python train.py --balance_loss=0.00452 --positions="learned" --qk_norm=false --attn_scale=0.177 --parallel_block=false --lr_mult_o=1.67
Below are experts of layer 3 (counted from 0) of a mixture-of-experts language model. Rows are named router (the router's row for the expert) and show model dimensions 0-127. Each number is 128 + 24 x the weight over its row's rms, rounded and kept within 0 to 255. Numbers have three digits each.
After each expert's rows: "mostly gets" lists some tokens that are sent to it at least half of the time; "comes before" lists some tokens at least twice as common just after its tokens as in all text. This comes from a sample of Wikipedia text that the model never trained on. Tokens count by the router's weight.

# expert 27
router:068172130104184162130142117161130104175177142129140120123106106136160130104160159122151124111111157105140142132131113130133118108168107139125104101104090138127142096138138101108121168147104097109153141112133165091148129149145151154123138092084115163122125081092103098089118118162111136106094170093162118121138162150124133128137109122137109129122140171115161119175158117127116109101145
mostly gets: "USA ", "RA ", "DF ", "Win ", "MF ", "ć "
comes before: "| ", "|", "–", "(", "0 ", "1 "

# expert 15
router:118113093175127153097121103144115103127136141152166166089084113173149136136130128148150149107119110135115151138113110113142122160134170168116158159107120179111142120133158193133111148093111124143147107107099180084101096142110151127128097160135123138158128095132120149096099129116148161137102127123133139151133161136151118137085116127134147116152107181112154097111156114082104102095123
mostly gets: "== ", "==", "other ", "|", "their "
comes before: "\n", "\n\n", "|", "See ", "000 ", "first "

# expert 7
router:160094162107113092166146117114112097164126149162116131125166132105140106115128155105161125165121149133119078143117156119130154108080120130140135080134154108135116108151099110158126107139100111101118153120153085148104158137138122117132133110132167101108158158161153132151162112094108134138121089122119121134139077170139106105102127141081086157106161087129124167110107134172135098153158
mostly gets: "fin", "res", "ion", "med", "ity", "season"
comes before: ": ", ", ", "s ", "s", ". ", "ed "

# expert 26
router:128123158099132133145098155093106120106131160185126094129123140115118102141159126181106135153088161099130098147141154157139146058121098129111116092125173129115102075155117090138131146095102087149124151133096125074117120131135137135111112113150100089111106122120134123113093126119137108167084172131123101135135121160141135117124173112164116122169134101140105135120094118128113110105160
mostly gets: "ou", "and", "ard", "ick", "ow", "ey"
comes before: ", ", "ing ", ". ", "er ", "ed ", "er"

# expert 11
router:136115080150120127143115106128106159118110112117085139143117157090129142107108123112132141099104088078112123167147115080118141161169111135105108126166144136127120163103120127115175088143132151110105134168180135136181103127118151128147141090094148152136133166098146109170177091124104095111137103160093161123141103102130143144149118149141140108121168128119129119110131163120146174141105
mostly gets: "ation ", "it ", "tion ", "ations ", "It ", "tions "
comes before: "of ", "in ", "| ", "and ", "was ", "("

# expert 4
router:093139094185155161103145142129142139120150137160100108093083111174148134145130135132099137116124094146159141139127111120181099161146179183110154144119106173134140112135156168144098153143127128139138110110112153118128127150109143119163106123103106155129118086161141112077097146099131131132084112150156130138080130092090126143122113120110149108146124167113141117128145149122115103085097
mostly gets: "il", "ald ", "+", "John "
comes before: "| ", " ", ",", "|", "% ", "1"

# expert 5
router:094135135091083154112090149129086167096087137103151107185160160140149130130119106124114138103117130089099108129094141150155135129133098113169151153168155139121122143136117113148173109100172132169160122113120103122115104125147125081143125134108133168125142107141157135135168143148163122089156176132105088110143151115119116135122101154160141151102143122113133108143104123108097128163082
mostly gets: "as ", "into ", "over ", "be", "has ", "more "
comes before: "the ", "a ", "as ", "an ", "in ", "by "

# expert 2
router:141103151118160130143126175148096099100164097138150157122141107117133151144144126125121147146121167169097154134102093125134172138137132152088086150086118136122152157111144100166117143131099110170108175160125137139097168117162144154121102129078118108153124094157082157090170148121150122114132099154168147148105083114136135140119132119130130110085110121126101116106112142102116133169144
mostly gets: "201", "202", "200", "199", "197", "198"
comes before: "0", "\n", "4", "5", "3", "8"

# expert 18
router:133128095099117123090109178140105115118111114141140122153148163139151106120127163158135155117143154146147110103102141123062153119115090103149136148148167110112153151143137103090143116144120093110144096156175140175137124125108128140119122122093159135136144157086115131129182112129135134114177186104106116130135136116112090133174120132164126084063163105127103140121115156125139120143115
mostly gets: "had ", "born ", "used ", "after ", "during ", "up "
comes before: "the ", "in ", "to ", "by ", "his ", "of "

# expert 1
router:171121085103122136138121099107089144110113088164145164106158113152156141127146100153113145109096180109082107144068125178135133125126142161122175126095166164124116102152096113151141115120135158170122151095097153103100139141120148134127150119130129122113140113145142152150119093113174145138091136144138135151127102129137117148114135167088115116161132111109157119152077148137095091138135
mostly gets: "es", "ers", "ia", "le", "ts", "ation"
comes before: ", ", ". ", ": ", ".", "\n", "=="